From a checkpoint of a small mixture-of-experts model trained on Wikipedia: 14 layers.
Below are experts of layer 2 (counted from 0) of a mixture-of-experts language model. Rows are named router (the router's row for the expert) and show model dimensions 512-575. Each number is 128 + 32 x the weight over its row's rms, rounded and kept within 0 to 255.
After each expert's rows: a language model's description of what the expert responds to; "comes after" lists some tokens at least twice as common just before its tokens as in all text. This comes from a sample of Wikipedia text that the model never trained on. Tokens count by the router's weight.

# expert 5
router [ 97 148 135 161 112 123 133 154 139 111 125  77 176 126 166  82 125 151  89 166 150  85  96 128  82  87  86 112 162 143 101 174  67 135 186  91 113 107 167 102 108 159 126 167 133 124 130 146  93 149 138 121 141 102  82 140 121 159 154 121 122 155 129 129]
Standalone space or symbol tokens (–, °, $, +, −) just before a number, as in dates, table cells and ISBNs.
comes after: " |", "|", ";", ":", " in", " November"

# expert 1
router [128  89 137  59 129 160 128  97 128 117 115 149  97 145 135 154 139  99 133 154  88 108 152 128 136 109 104 135 137  76 134  92 137 121 154 139 126  98 121 204 143 119 153 113 118 135 159  77 132  97 107 124 165 110 128  96 167  96 133 118 124 163 146 112]
Three-digit number pieces, mostly year openings like 200, 201, 199, 197, plus other numbers in tables and coordinates.
comes after: " ", " (", "–", ",", " .", " $"

# expert 21
router [184 145 142 121 114 143 113 128 159 158  39 138 165 135 132 224  78 150  73 151 161 126  81 132 115 159 128 139 163 130 152 191  87 147 111  77  95 133 141 138  82 172 155 156 116 114 159  95 128  77 115  78  71 156 120 133 114 170 127 165  95 161 106 127]
Pipe starting a table row, opening parentheses, °N in coordinates, and function words like is, are, the, a.
comes after: " |\n", "\"", " |\n\n", ".\n\n", ")", " It"

# expert 16
router [108 136 136 102 106  94 143 121 138 158 110 185 161 120  98 127 120 146 146 119 146 132 112 128 155 126  94 218 114 189 139  98 213 134  60 139 154 153 171 143 130 119 149 113 111 150 234  69 156 196 158  77 103 120 128 111  78 142 118 116 127 143 101 138]
Nouns and adjectives in politics, sports and place contexts, such as American football, election, office, town, Saturday, President.
comes after: " the", " a", " an", "==", "|", " The"

# expert 15
router [112 150 152 125  96 100 145 168  80 112  94 159 105 137 118 164 113  91 147  88 183 155 137 125 107  87  34  82 125 127 136 133  90 121 146 111  86  98 166 143 112 133 157 139 111 131 172  70 133 157 115 147 106  54 133 129 130 123 200 128  87 106 164  75]
Single digits or small numbers ending a number, such as the last digit of a year after 201, decimals and scores.
comes after: " ", "201", "200", "202", "199", "–"

# expert 4
router [121  85 130 103 161 132 153 136 123 126 143 174 111 158 123  68 129 180 141 126 130 146 156 129 147  88  77 116  66  96 116 125 215 117 125  47 201 144 196 127 122 182 140 126 139 109 114 103 104 157 153 161 204 123 153 131 198 133  97 111  65  98 216 126]
Number words and nationality or color adjectives before a noun, such as seven, four, French, Romanian, blue, English.
comes after: " the", " a", " of", " and", ":", "-"

# expert 8
router [100 110 106 126 105 123 176 116 139  93 141 119 132 102 140 146 125 109 137 144  93 139 169 128 139 117  85 117 154  70 117  71 100 114  78 160 146 157 118 125 128  74 108 152 136 135  87 154 117 133  96 107 117 115 142 136 120 117 135 225 112 148  98 111]
Main verbs and participles in narrative prose about films, books and careers, such as premiered, released, went, held, located, and It.
comes after: " was", " to", " and", " he", " were", " is"

# expert 14
router [ 89 201  49 135 152  98  65 132 153 137 145 115 143 163 166 127 119 127  80 128 120  61 119 132 144 131 170  81 153 118 190 109  74 134 148 114 100 160  86 128 139 174 111 147 145 110 154 131 126  79 161 104  68 137 161 122  67 142 159 116  88  86 117  92]
Pipe and semicolon separators between cells in numeric tables and lists, e.g. 450; 460 or 506 | "Scooters".
comes after: "0", ")", "1", "2", "3", "4"

# expert 17
router [159 114  87 114 107 129 153 148 163 146  67 123 127 157 128 120 153 121  87 124 142  60  97 128 105 124 113  81 158 144 127 185  44 145  99 106  47 140 118 112 140 127 123 141 141 128 166 137 114 103 158 138 112 149 110  83 117 131  78 142 114  92 151 132]
Hyphen bullets at the start of list lines after a line break, plus dashes, slashes, commas and "and" joining items.
comes after: "\n", ")\n", ".\n", ";\n", "==\n", "\"\n"

# expert 11
router [ 90 171 106  84 134 150 113  73 159 114 142  52 111  84  91  95  98 154 189 145 111 146 154 129  65 119 113 140  98 180  79  99 196 124 149  95 147 124 110 171 149 157 144 117 161 126 132 153 134 154 136 119 174 110 146 143 118  98  86 114 162 169 178  95]
Capitalized nouns completing proper names of places and bodies, such as City, State, National, County, Valley, Street.
comes after: " the", " of", "-", ":", " The", " New"